From a checkpoint of a small mixture-of-experts model trained on Wikipedia: 13 layers, a variant of SOAP for the experts.
Below are experts of layer 6 (counted from 0) of a mixture-of-experts language model. Rows are named router (the router's row for the expert), gate (a neuron's input weights, with its number), up (a neuron's input weights, with its number) and show model dimensions 160-191. Each number is 128 + 24 x the weight over its row's rms, rounded and kept within 0 to 255. Numbers have three digits each.
After each expert's rows: "mostly gets" lists some tokens that are sent to it at least half of the time. This comes from a sample of Wikipedia text that the model never trained on.

# expert 2
router:100120097142129132157142139118149143122162152110139100125094146129082129137134088118140115108143
gate0:106112099131136135086120141127108127120129114178116163118134136122127124111145148131099155117103
up0:147123108106121143134086186085136117109106143110159133139119082105156125142139177131149127136118
gate1:122127145125143160124127114106138168146115106118119145154108083110110128121175106160144119141121
up1:154128112097135142098101112146117165165125151119077126154103118100111133129127097113147115105172
gate2:119118088106137121092120163119189143187159145130071152128107117153098125122115118119133110122111
up2:140150142114121123118106105154104166132169116133113118128065104157070180152135131141157087124082
gate3:135133125134151137173108160159129151143114109140089123110138110156107183128100128082156158129132
up3:091112140152102122133148115120144143163120145127114188160141108102139140103130123089074126141132
gate4:134147137127123105158137145139130151113142146144189134167106167152123126171094127132128128142158
up4:091149165130097138132114107126112103127131119123134123097135115127123117131119118148160165112123
gate5:090136121129173169125156095132177162120103156118090092128083105128100123126167134125153110150140
up5:118136104126121158095086137110182093127110139100097105155147098156101138120174111114152147148112
gate6:136116119155110115112113136150116096170099118127104159115140128117139157139075087127154119135127
up6:136099185068151131139131149081113087130155142125126125130130107110123107140143122138128109159103
gate7:131134120110147114142168120132142130148119170145117135147128148126152143141139107144128144130159
up7:101129103119170157166125098110132122124139102136141101157135106159173110134121124089118150135167
gate8:110136148154090105122137155126081116151134041138120079163105161116173117104128089121136140121154
up8:074151143113146108100142132151125156127125144171117097129155122134147115138154141118115092135112
gate9:079122149139091110168102145166143097111189176123113127092149149097142106150148165112140113141126
up9:154107121157126061109147093121149162154069123098141115139160110115148160160076102176101148133172
gate10:094114131146183124117138160117127111136169160134154129139124131114079109132112120149181126158142
up10:129164119154182161131127145170149095141112148123133127130169161129149116114106121085149138114108
gate11:141147152149126175131097108104118119150139132157130131123129127121170163178101110131154116043127
up11:125113152124132140154130151103150098079130107121130102149136108143079134124115137123148112111128
gate12:121111151135138125116148102140132121177100166095100128171143126087114100110126101129116097144118
up12:143148107149124130190134133128157130146153106151123135108156119134127160137107140092119178098130
gate13:151160134118065172113114123147109132115068144155125091145126121134112138111152139150083125119124
up13:129124113118127159179112120140087128186152096113141095102127132139143143148120124156083137122099
mostly gets: " William", " Thomas", " John", " Charles", " David", " James"

# expert 7
router:082106110122137129139119128125135131110151134123148099160114157128092123123126098150115152079108
gate0:112103105114119143168153115123141136129105140093119129154140135142116143182125164106125151134126
up0:120146107117115122138147114096125146107155150137115111184121119107160103148127098127140131153135
gate1:087147109101138133140116112136106120115085134116141138118134083089122142115106153118129142114192
up1:117126064130129101136160134145111162119158090151138109099135104134151097119083085111126161114072
gate2:130106097106095135105101128159058148121074142111159094110122127111167108150132102106104131162111
up2:138138114102144142104137126149149112169107110102090132103160126133144102147155148119092151117130
gate3:100104143141144176127117112088097136086102139114099132076155084141160126126115084140139178140133
up3:164133114117114126140137111126129150174102105124126068120122114116144121097140138130124145122117
gate4:121129129154112147135123098097158095111112107136144126121118163140104091121087201114119137130124
up4:076122145114154180103134158132122127148119087092117134142091089118149082100108133153127105129185
gate5:086104148139101138065142102144124095119123159180079111156114161107130102131117106131126149135061
up5:096127131156148130130137125157155121119144129186120112109117151129124115136140132086113112139155
gate6:160099115123111129155135112137135097131133102164113126148164128138091144142172177165158118119139
up6:078102107141110164136121099145146125095174097157132147110159128141127135126104101125131110148141
gate7:116173096136118123132128160161103167137095142103116096087122151146126160147180111139060140157146
up7:124101114161115156127157127109129127123099137104076147138125136173099127139140123107111094138111
gate8:098140137159156150108138091129118109128109106156163120119131141114103155104134134122161108119120
up8:114146182090129101110150110110137159149121107148205134122107094117176130170107099132126115124106
gate9:136135108128107113110122121131145111150155110106136160178126111114140121078130142140129131144099
up9:089162113125155088186156154143145170148113174118142122171146121106153166112147142103132163151142
gate10:186121110122106124103127112125149105121131152141119149144157095125110136102138119084159140123157
up10:101134112100158111106107056127132174148129111155166176168123119129112104147099143143126126113118
gate11:145136141139132127117108127120151109127131102131133107106106143116138090143137155134129121091123
up11:104135151167156164177127113143131104122100091158121064141131116129208125121128066116142121125137
gate12:110114114163145134085134141136162172110164108148139167144146080120127152186168102136092105109138
up12:142100164135121101091109114124125136127141120126156115162109131101098118121133125108163100103137
gate13:118151139161158148103102172177101107117145152135101087131141149117091113143137143137172103124107
up13:145137142141167171133150137123111162090129158114176140097139136139142100158101113119169115156124
mostly gets: "′", "ร", "_"

# expert 0
router:089123091099125153102119125125148151113150140146105110114119170104093106121146086174125134111095
gate0:095138111089128116092116163155122128087137164130157179176109093129114155091127113125103127160157
up0:084126112114110130134125094152122122082175113111114157099106106112126136184139141110145141110152
gate1:104155091100121131129105119088138146184143147126100100115115087137119133135113131131129103129128
up1:122134088103146110139166101156107125168136128163156108139135098134095095159115111145145150133133
gate2:153108104113100172120092162140099091119105146064095149135128178163147131123145097096126152129114
up2:138155125104184115107110159165147131131151104108102111133139123153175120137086115084110129071144
gate3:104109163152127125137142111109117141082096126119120114113118148128103113156103113218104133137116
up3:143102135122119135122142132144126160101150112126149073162185138139149096123146112144130142117148
gate4:190122156112129136130128122105149148082148147141139165119180150120098113127125140174119128159126
up4:123154142107099099134151110143155147124150111106120180132102141164127111118071157120138167142127
gate5:117158154118138114151125142151139137188161122122112125149124187145160155130137105155102130106136
up5:110141140129122091140118134153155134110113164141145176116123109135124146100103125146157158192108
gate6:125150139158128146137152133140118064074147141169123111106134141123077093146103114107132075147099
up6:134142131141126121178111094149079126143136129095098135099146117158187128149150160143074117048122
gate7:091115108099183155103124136119125127095171124104125146114146108102142118130091076110105143115139
up7:090147123156123130088099128163158082177130119128097135131160135155106150147121103108098151102173
gate8:128110120171124129113089153108112130090101130145116129144132126122141135154155126142107108110165
up8:128122110087150126119162154111141141157158116148151115162159133176123105109118147130130122108158
gate9:174077162103150152136166108132139110071098146091118124145135129136123106118112111167108104122147
up9:107147097122113133147106088134095113137132117135075143134145095155119131142133085131121131087136
gate10:117137105131094147127168083116131162129126092153100107154137126141148150132125119100092135112137
up10:165077127138114121110093115150168110106114132154191145125168088124134098077156105129119094146047
gate11:100123131140107129154103111135168119170131139127131079152127109082137057088123100138110136115094
up11:107150135154089152150118146137223120064115127128133112129178133105101098109116143145146149149128
gate12:142075137123117143139148120178148131135153143102149143139111151139118137137153107107167147142152
up12:137114151135128086108146177123157126136090128120098137116132119100145096136157111165098128110112
gate13:094121115090129140138205112120131159167157085138112169146169152114091096110111141082109127092112
up13:140082134116132153138113118111107076143133118096095078142093094120132126099131114155142151131187
mostly gets: " them", " they", " him", " we", " there", " came"

# expert 5
router:098114113127153140094143138128145165127153170115128127114122162129101088148099100139093122102111
gate0:139106169148137132076141148094140103122141152088123132130083088104125100149147124114132126158152
up0:118130136156150147114125164114130122106106145136128120098141140124118140108137139148135083153163
gate1:113133136108126115109142122156122142130168100133120136109125103098122101144140117135089075107114
up1:122118096161140147158124136130165136156127145116125116160117106142131156139124122122127188177109
gate2:141147114165190081152150147116111114140136146113137085148174155101137119136134123126127153143098
up2:125146139083089114130137118102107123113153124119112126118186113127106128109093120144141104125134
gate3:147134103098132107106118165124137114140150153169124135194100104160132120076078137124085108136132
up3:148143124114103160122173155116116150166154098147093127135112102082137145130142173117125155109142
gate4:111146140171155144123150105077128157127178140132144115120101106123151100130116093104093097055109
up4:131148119123174130129136125140101145090130125147139119114150126125117198116114144071122128138096
gate5:140106107102130061089169160087094146134159116117112102159146158121140110117103159149120142100143
up5:146160141127147125130143138115139164112136175102150162140104171130112158142144119172111111111195
gate6:136139141116112159113096120115112147148117111129143137120162178164117131145134150110141123093120
up6:127159148096139146118112170127102152113107120147133136136130106129121120173149035082110133147114
gate7:120109124085162113126157158101137142133117113143140124118082166126175134138152138120165162114104
up7:094172161118194167110146146121128086137114114123090138115091112130136100117148135108123125192157
gate8:124125131129125074111119101127126080153171089142107142132109145112111122134098164098118093119138
up8:114136093102111134135151165123147128107082100152119152130122171115110133129173151164145093078114
gate9:127100124094134143127139148113069129092091135117145074197136117150142096127100122155158099170095
up9:105106130158080130141131181119169137118142132134146100120097112100137167151123101112123129122141
gate10:158111133088156106126118123177109088121126127173165150141102129125044145126146091117108134141166
up10:168156087103169152140131105148132098126167124132109131127154099097118111174154111114101138142106
gate11:160116189123079157099121163131136126174161092117132113171097149175094140138119148126134134130174
up11:172140096096140113124090088135150146107117113109130120126075106145126166091152105152156108092136
gate12:119116108132150094141122148113134128116141137116124132130067103109131128101100122141139132051152
up12:109121088099133145152094090107146109133109110131139144128125147139138155116136122138111126122070
gate13:135096116137146158152149128153148117099127111105120176134115114112123137103120081076156109104130
up13:183148105161150144169125119160122087186151132125132118119112136095134172152176124133116133098152
mostly gets: "%", "′", " −", "°N", "°", " ft"

# expert 6
router:109143130143127134133102145089127100116142150143135117127127144107114134132105100138128151108134
gate0:146127081149136140079126151147091126151130141132132133117184112106148112134122085102124116070153
up0:100094122155144119139133146113138108090132125096141141122141112094146133137115119090109125129132
gate1:119104134133201108100092153119115112130151122113107135146096117074116130131109112104141150073136
up1:089124092094142136106197119127163125147109122085138131081113130152140113138068106168102149122106
gate2:104158167130149133130117128101135131111159167121112129114134180174138152152108099137166142146128
up2:146146107141141111136124132113165092148147168116112132101126137129119178116153158116116154089101
gate3:120130114160113072132099140118140089171121146122139143141073138149148126120138129147121113077137
up3:093170110140115125119150157118103115146131130150088118138141147142133116139111099113124091123111
gate4:138181151098108142112124132113105152109139097106087121122140157091161139149145075115129076134130
up4:142162132138145127134136113133153130128102121158137075112119153129153125108174158117145133166087
gate5:153143136114132104138105161116114154132095152182130158105121080144118091131116153162132124112149
up5:091152193161130170158124115126141108108131101103153129118100097120126138104101103106134134100115
gate6:124125167159132109141135124107114089146108117116128117130108095117156143092138090156148171156127
up6:160105094124157140117128126130146122123135104155102118111105126113154132137131122138132122119154
gate7:096170132163126118115161119133155130154174147122133112141132141129113096128080228099132135122148
up7:128135138101093129193124125130175192131149134138107149088131137091168131100130112140180120106134
gate8:088143165133142131112118126143139095148121125120143108123091106086131133133125112130130112122164
up8:115113125101153152171132132135134142095139101085144055173125080126122093133108112151116150162130
gate9:142146126169120103115102140135143123141105131146114083127163119134152104173186153133154106117139
up9:131130097132133150099165154129163115161100093105122145153141110103122151201144124135181140138090
gate10:148109157136114081122119167104164145164099088120113110038162121156114172158108129104129164150106
up10:122145105098172100090138124177196103128138104097108139123130105109100131124122141078129164100138
gate11:183089094139125163153130148152134152119161141132113130133123106140122142133143127089139134133136
up11:131105147144137118151099103105113146137143098159100139163176099115131102116122151158138113109141
gate12:142183148147140142111121144097157128119145134128155074111086140110158128060141108142136157128126
up12:138124139114116086123148145128134149144134116110122157141092137109134065134117091136127119116130
gate13:122083120110184126129092118140128109133120173119109061112114130147083117178180117129135101150089
up13:160128105122136128144164113148126112194091102098118130125116112108116154060104146140143138129117
mostly gets: " William", " ENG", " John", " MF", " Robert", " Chris"

# expert 11
router:126123134151144110167144122077138113131162104125117084126129151089100092110107106146105204124108
gate0:126146084157144125102142116133113128145137112183140121135136106154138149125149127091154137108120
up0:094143155125113117154110114110149083120141126113125149131140128096099182153074083179116110134154
gate1:084154174136096187153151140118165108135127129154121135154140121106106100120131102120185156158156
up1:081114133137121156134150130113109148107123134131100105117144180123117137119151116140186111127101
gate2:146124147164106179097177088130158104111135093144114149127151110158126119092156168169170136108121
up2:147145063118131137119136164157164095136108108179151110112156078137115141153090112124128135073122
gate3:121135136122144125123046113112131116159117106121152156119122142118129151128136137133153142148129
up3:138138144145098131113083126119145115120080160109140120126135142139141155125113102128125165189125
gate4:136091158122143103166162109151116172103180122112140139070160100133134050101141108108069138091105
up4:088168092107097098143117148126101105123163103139095096098149116135142106170114097140156131169115
gate5:131126135155126168110090154187107133175124150155126162091140131135172132147098119116154120097111
up5:109142122197138123110101120098129128123121138113136147169099152147114146135117093129139122161108
gate6:121122121138124159167100112100130137129168109101132150144123164137104135181141136115131158119153
up6:163114097099107165096095133115075159131147102127106142153152116167138161116130159121140111150143
gate7:159083132146145124136128144100151105147129125102128130137069155085094147137131128155141162105097
up7:153120147103112108089120105108130136174190133109136152131129151133132150078111121132118134142135
gate8:138099121083145107124119124138127156141171129147149172092081076123102105114126138111102148171128
up8:082091126095109170091125113129111159156150100162132191108148139126118076133148112087156169184135
gate9:133098115131101115167139113125159153158180117131153092102139109077139188107136153148135152177087
up9:117149090085153181122110111091127168138136130174139094177138120103152129129130135138108108129119
gate10:123144148120097121139126142154126117138174130110096170103109118095100158137154097090143108110116
up10:119137122110121093169140137172120124094154069082166136070131127114110108142112126123120134181115
gate11:128090107130133122152122139097121099120114100130123166162100129094151146125102113108104130143147
up11:146114134165132145117128137174131124124150124154142145109117170137139135096155135120076131097089
gate12:124173145177118114140132123096162126120124121101079147108125157105089095113152050128149123173113
up12:123135137130149101126089105162119134102149116100131143139129102144087119155148134133143190122115
gate13:104158126135125133140103128122139136154111117146096118105147139128120134164133108109129171180123
up13:121098116115140121070094133149142165147148117086134162186149113162159112095124126101153109124097
mostly gets: "==", "===", " |\n\n", "====", "Personal", "See"

# expert 3
router:099150090121129155161112151109166091141157146148145140133127160135114121150128072160135164122112
gate0:136131138112103175117108149151127120096133151120154107114118115116160117095122113164140106123133
up0:124109118123136143135099173132132096164128116141116097109138188129159117127153139177118162131148
gate1:128114134161115142139142125107117148134120152141122133168125181129116111149161116082115130133075
up1:168132068152124142112135170132117116116127108135107136140116132173149091110120132139142133119099
gate2:105158142121136121107119144088126093126123124135144136135061080123097192092140147140148110155126
up2:102142061146096161161092098126167128179145104116102121117077136127131132152092094169175135160136
gate3:137100158137116142125144122107188136124079115133122122164121128118111139130105116131151130117159
up3:114110109073127126126089084134161142132134143138105131176126099145125154129121135086134150124142
gate4:146160158150159090188136109141153108082140165081126104144140116094143149123149132199144121124144
up4:198107108153160191097082092096157144121113105085186162104127148143122159099077123150158077120153
gate5:139156105144140149134107134160118097131161160069110117112143142120125138110108105156205158149125
up5:118117123121120101115101083133163141157128090138119106159127115140145137143150114104139145133114
gate6:138097070152139137102140141114137121122148125117141105099090108143140137127144128137208120115074
up6:120101142130111132154117137157097119129122159107152125156134145115124116132130110095088117142122
gate7:111131127134080091106133134112127153179104165116161127142125191130117155130114133094130120126149
up7:124119132155176117131126139071142108119124085151104104144150128170155140136133131123168121143142
gate8:137131091117146079162150157095155102113123149091127118159119092135134142142086172149124124120161
up8:127124124107112109085100114154131131138134152148112093167170096143142112095174140132120153161121
gate9:152136111103108129084154104151125139177132171115140130148104179080126133083136140123152120146135
up9:100117118106106120120172132109138149143110100098157112114162148116178116152133136151118105121112
gate10:080128102164093102149097131109115160102159122091130143158144137156158148090115128161119133128141
up10:123146142118149112123139147118116122121107177149112087136125155100155085083155166113119149128148
gate11:111143115146139165084148129154152090105143142149159137114133144130196153136173142099134154130123
up11:109124113115112120133126125142115095110202161170130111089153122111113098131139039094147098155130
gate12:111134136124118172124145126134114108108141118132086143108135133122119151098154086153146118172119
up12:143129144148137095114135128109112132163079136067117122096121148136100077121108089109118138116139
gate13:127106130144160142165107141118125126130115147128088115118125138094126155107131134126102132070123
up13:142136124124124160159113128169085125155117158140103137134118089124101117148161111164121090148119
mostly gets: " main", "-b", "-c", "-p", "-d", "-m"

# expert 8
router:102147121108116165131088147113152146124180134143154124125112169106084112116094101164121176078093
gate0:127148149162086152126127136102160116106177099194144153121124126123105112123080155169114180141146
up0:107143121093104106121127110116117124123206097197078121129158150154169145121146135117093121107136
gate1:141115128102166118149179161096143097118114113122144108165137095098127125115087124126121093125126
up1:136170114152139168101112107132142125086149093127133132168135104124120147145073157070079138113122
gate2:105156105121168137140127137132114158102118154079142119140133089105137160154100158108144129143130
up2:148121117149142083175129118114126108135116092135131136155104131126118124134131128096156132146149
gate3:147155164167122106169142161165110127113124139111180101117105136137124158137122121149136139128162
up3:105149119136103104136140140111098121122092124114174074138155099129136121123158113137086111138114
gate4:104091076124133138151104151134084141136156112122123145146053177136125163128118096061129163112143
up4:181149123180154127123121140146153122130110144136138155126120157126174089117183117141150142103138
gate5:110127141145128149108113157119134125117169130141134070102105150117099125109116128124151129112172
up5:142106134148095128141130178141093185072100134120099137106193148124079098152141146076104143162155
gate6:123117153136167120121148143124133171165103111123156139141135114122105080114097131122144102122143
up6:083080145117174117157117140111148116141140111124110145130113130111127111166176137083146112102159
gate7:114078109142139138161133139075141112116130124115093140139088148110105114136131112112157080169112
up7:169156163114105147113142118124138110143095149135130105120145116130140140110126141107108090124138
gate8:119144142144129128120160111109140092143135154113118073144129116105128124137156105147138139114082
up8:152111137103111140150120121152146142145145088134105189126110127145160105118171131147121141139152
gate9:108089147124118160135159137099173109158110075161147156091154135105079150121103103138121126118120
up9:131153102112119142128126129109163091112109132117132153144151122091062145154151161136112146137127
gate10:111143087157130137191132158111117134111130183103127126129175180099165084138123132120182181107164
up10:196125132156148108143156065180115124131101124114152126075172097177169144153111120145117097126120
gate11:127164130147108118136111126121096056114167152161192070105126131121092149172106131115137134120129
up11:114136154140156113147116151089115129099120130145112081137124110138116128091094106158161115087115
gate12:130152164178100124132146125090119156120171163119135130137116107149162139102125113120150116150107
up12:145140127107130094127139138183159167125139077137138159106136084100130095121113101104143102084131
gate13:063151097115134125078131125122125170113141115126184102117131119118128142156133109100130116104115
up13:079114120088170103129104120100141125141121147138116107094129102142132131128121127107088134136173
mostly gets: " You", " Science", "!", " Night", " Best", " Love"

# expert 9
router:093131080133129165116144109081129108122163136132136115118120168146109096128117106144078132128099
gate0:131142172169062127115151092115154126122168166133126120119103121121121117139084140132189137105125
up0:107149061108123084199066120112144102122124121101102147143116140129119145118138116154127193157141
gate1:128124148137161122127112173175158129110147137115083123127137184102160098121140154125114136090125
up1:096121153153163153130165134113137172141119130131110091141138165181113147133149146159119074112124
gate2:190125117144079124168116102110203122144155131123115064090140128133147113144128179144159144167126
up2:113116140134151154128167091132128141129140092116127143112161082095142141082090118140154135129115
gate3:125162117130146104167100093079151117115125133128080128153095073109102131128140127102142119140110
up3:108148101141124122114172117150106112111103091101115141066121145131131141088127108139167105132129
gate4:130086154152101132141162139120146146160119112115153112130141119150133125152166091159155149200141
up4:165139097135102136167137165157121142190108130109180145138142093166126144166121113136125123122081
gate5:132117114163118138124119143130127118156145138130093132129147100136140117108135099105153142122108
up5:110140139137141108135147138116126166099137107096074122120133143107094123126133151144091147140105
gate6:080127100117209148142121114111151159072156071149113151098110131083153105120108174113118142178137
up6:156118137141138140150094110128125074101119135178097137112102150127138126117130099106120151169121
gate7:109104175169127173132120171115124127130125138096124133108123131143124101145148160113139137112170
up7:109142101123118093144151097122142121120061145085146138106065166123128157151122127146140144161108
gate8:115140135191174125180140101115122123133163138056134103139110159116115128137136132123165123148139
up8:133095105174170132164165112135097118121084107127142110117156143128073134153125111116132102058154
gate9:153130149151099123103118064118172160138095113147134171146078152135133085108162128169157090120177
up9:125110103153149121101129155105113127152096135126105120151097068141133133146120136136111118174081
gate10:135122094122150160122125112099117147169123129097129097121182183151141115134093149162110122136141
up10:109150122140157104122147151149117093098092117182121158133154155093156157084105156110141113136100
gate11:087097149089117143140148116100137172119116148167160145112156153113080140134104127114139159118147
up11:137148143088130123087126111145083121145178162184151130150098120129140158134135125134120109099146
gate12:098113164127109199094071120119126108140162124141138157156154137155133156114123138076114177130186
up12:166173126135110168132128110142143140094115143126166125092092107152157146137133116151156122130138
gate13:115103077137138133113168072132116140187113135123145117132075188130140090137109102129130147134134
up13:115122090170133131135065093160130147108122157136147134159145120127125113168149134145157114146117
mostly gets: " |", "|", "°N", "'\n", "|---|---|---|---|---|---|\n", "|---|---|---|---|\n"

# expert 4
router:135095113138115131116145110123116124121139141112137067139128142098110113141151119176119132104088
gate0:136146077178081125117152116146150157106151143122132138119129116107136108148148110118110116132099
up0:148128136139118169110116135104120113119126111113118174125126085112128105135114071107171144097083
gate1:172135117117119113132132144113114137096138157105137193118131162123133173138195103118101158142151
up1:134080078144165117127121174133144125181148073113139133128136103140122140130148130149093094106114
gate2:105097090110136142169160107161131132135151181144123135118157120123126164122159112130172122125143
up2:167124111137124146131117055113120114097129162112123115180107136051154154119110184099140134126161
gate3:113123119149103132142111164136138136120141146124116142128160143109128176104102120118084092107117
up3:131135107169139119138111182114127062105127152120172063101157131138129155146123144141064103126121
gate4:101138135105090169129106123102183109122159130116161108130143110124161131138137123147152117131128
up4:140109128130162140153122136084127168141122105145122142097133132093104119139159129118134162141102
gate5:135116128082130143106115094103110103119142166096134088067135122143113077145123110149125129101132
up5:111129104143083101088142159140118117151180119109102118104133127149102140153132126123113087125188
gate6:142109118109139139116114123130134122091128118121123124157134122145135135111125137144101162115150
up6:106091167135140139107123103127122171121108128105129128120122093110117121119132147116099165108086
gate7:087130112155126123103119166158140162100153168134128146145153129127123128110131146154138137153084
up7:116112145128135163114068111121101117156139128125121110146123114131124122124119193121131128076138
gate8:113118096103124105151114099127139129183106125139137107122087125123120111115110125140177165127097
up8:126142100111135120150110147134088106148092143141182137155171075116093121163137117144108123136119
gate9:124136096126153117127148144117135146116131118126142138129101148152154152150165127117114069146178
up9:096094116124081145129153121122127156120158135170115165132180117162094141150186129160102129125132
gate10:173122147126132161166172145161149144144122152116133110125127152068079103183148126121115117161151
up10:128158138106129140169134091135188132108089152140124139114147090128070136125148096167131081114155
gate11:111128161133158085145160107145114102158111138095105088111130097103135085172122172154139120108121
up11:102133102129160135130109121143113119128140138170125129156093108102125130134124157138085137122081
gate12:122163156127114099151158162139133177135144178074147161190123100125113136137125121123106134157129
up12:124153117152122123145126163134149134146093162086149151185151114149113112146125130138100140124128
gate13:123133172101137133118118135129158108150156153121091152133132091114108101167137097098147113105113
up13:120159070151115115160132174096173134136126158102123142121111104164101152133128114172111101132111
mostly gets: "),", ")\n", "\",", "\n", "'\n", ",\""

# expert 10
router:097123138108135138154144119128145123115135122148134115101109158099123084135110092165107128098086
gate0:171146147103114106151130131077157123146108116129151099074122093106125123146153133156158123129113
up0:090101111149147142132139059151144160127119108143129145139136140137132115128143090132127159180129
gate1:101119121109133129122119090108143163129085144140126099076121110138152158149130103143104133101092
up1:145120093126108116136118127107111146046103143077069170138164112150117155135144144137143114110118
gate2:063120112115151114129098076116152107103119099094155118118142122100142088086132132163115143143090
up2:170121095110108111145146142141169112115125157180124131124153103099111164119147171148188137123165
gate3:090118114158161110130143106168101175117136159107129153098151199157151134143158121097150096168129
up3:079165118146156102100110152134107128075109151144160171138134166108081101087114162088075140118179
gate4:151147107071142082071141187119139112157138146134123116121098115105135139120141110128142092132107
up4:135128151144111123156132117117101118135112160105086130202131124108109136124160150141098133149150
gate5:142139094098089145152146127122165167108140145109115133104125186094159143121118141143113045114113
up5:140099144143152146133116136106110137140150113126150135119090105124101140124156110107128133119109
gate6:105137116141129138155124149135141127127137149127111121100149116170161091083112059146111153153148
up6:113199112136131130170130140146180132174137122122109152157139129151126112121140103122127073088113
gate7:151113082068097166119111128138099185168134134101120113117143109088149171117137161090129167114175
up7:129111108102106116084111136138145151145141106111130099121127125148110119152156118120130139138171
gate8:166128116128146142126137081128121124081126138127184159138163106109148134109134123111090134141129
up8:135171150137110137141142155132152133166121179140106128123116119104104166144138130142159124149117
gate9:086126145183128152114106163137141118108137103139136135140148157157112144122159170066119136171145
up9:150164058122119146108093123171122168116130167121103116139139101119114128130131141104146149140138
gate10:164178138167067163138133141150135122123135143113129121145137119141105149100096148114143129123084
up10:095164151134144109123125120115186165114129131112105113168132165101143127121107160104073071103131
gate11:159163139099119108163135127066105135173109127077128101123141199118155142137119132112141101143102
up11:089170116125131112129144120133127159138138120114129114142098134097107099129150156116145089189178
gate12:130131146093143123141129122124117118118102138082087123138105129131116150080131132116176148104125
up12:139149105135133189105117132144138132125139120131124099122126180100164140091175102143141159119116
gate13:155122127111101132116138142102099154140151167120108120113135126165154077108061124133129123151104
up13:076129112138112123129117143101135127109115133153158133121098122104174123136130108145150129113107
mostly gets: " his", " their", " a", " an", " this", " its"

# expert 1
router:098108117163131136117120095118132159105131139148143091104156145112082095123119100151107138109092
gate0:118176111119090146114119107132116128128146124112141145092164122186125137130122091115134105137083
up0:147129117131137106124148118136110179128104139117121117141144127141137167138086139141132105144151
gate1:117141152137137131147122103130130122156109153165106128084083119096135117157205152086143125130132
up1:178144144120138104133113153130133127125125117099085119129127129134080152137102108099168128121164
gate2:130117139106111140125188102166183131143200164110159137149186139102111158097124145161089147074137
up2:125147143123121127133126142124100112107146113080137102169127123120117108137100085151165131133145
gate3:069134141107100127143084119133091119189125128122145083164110148104139125141101091146101136083115
up3:120086097093119131109115133102150128103154153150112171172142148110104132124130138112159123118131
gate4:162109109131151164155127145097121090119100073111116155099117127112114095125100107131120162172152
up4:140075113113136147112105126119162136102137150174143137142167112096135127150170128191116119118124
gate5:136120152119120140110142168153159094113117129125121113154135139106071115068127146113076170123115
up5:108131127094119123115111158117135146123125138071129157123128113155192124148162098124104147122113
gate6:102127156154134144183114151144112144104119111108147127107181130123139111161137107101114116092102
up6:159126121196088093140129106138140130136106148122109157108143171140101094153108132128113161095153
gate7:143115118122111109129170168144161089116138122106154132062126130143129105118074138088109118135100
up7:143103092141175112138160173150111125133128150105150116139162095107131125095140132131099145124147
gate8:144144095103152112161090123143168120105101125089067113110123118146157117129162129141070172152098
up8:144111152136137101129096136158110099144121162112105129132114109117102142123163088094105116117137
gate9:146132126188132138126112110133126168167150146124132144124113149181115151125110136135126104118117
up9:113157116151145124096131119116119146128153129120135126188108115144088092180132125121146131130121
gate10:127082107112135094117117149159093114146102093107091133116173124109142108111076115124177126144132
up10:146162121120159158103143152102124124114106150145105113159127142123109128095136096133151096153118
gate11:182087136097120089139134138116154109144112101147140202066145173116140096135131137136130150136140
up11:120122142143131127105113109126100171123161150084119081161122139102077110135127153143100159087105
gate12:119131160137125112120130134099122101145156092162105117070097093111135132088120127132144123096127
up12:128119152143164123121119109159099144119116119138162124116115132031105151112086117089135126163139
gate13:128138112140132108109165140151121152128123096134150109117123130131086120125160093111189118127120
up13:127158117120145135161141136154156148090159125137073120060084146115143119141119132140113090170095
mostly gets: " has", " have", " where", " which", " would", " been"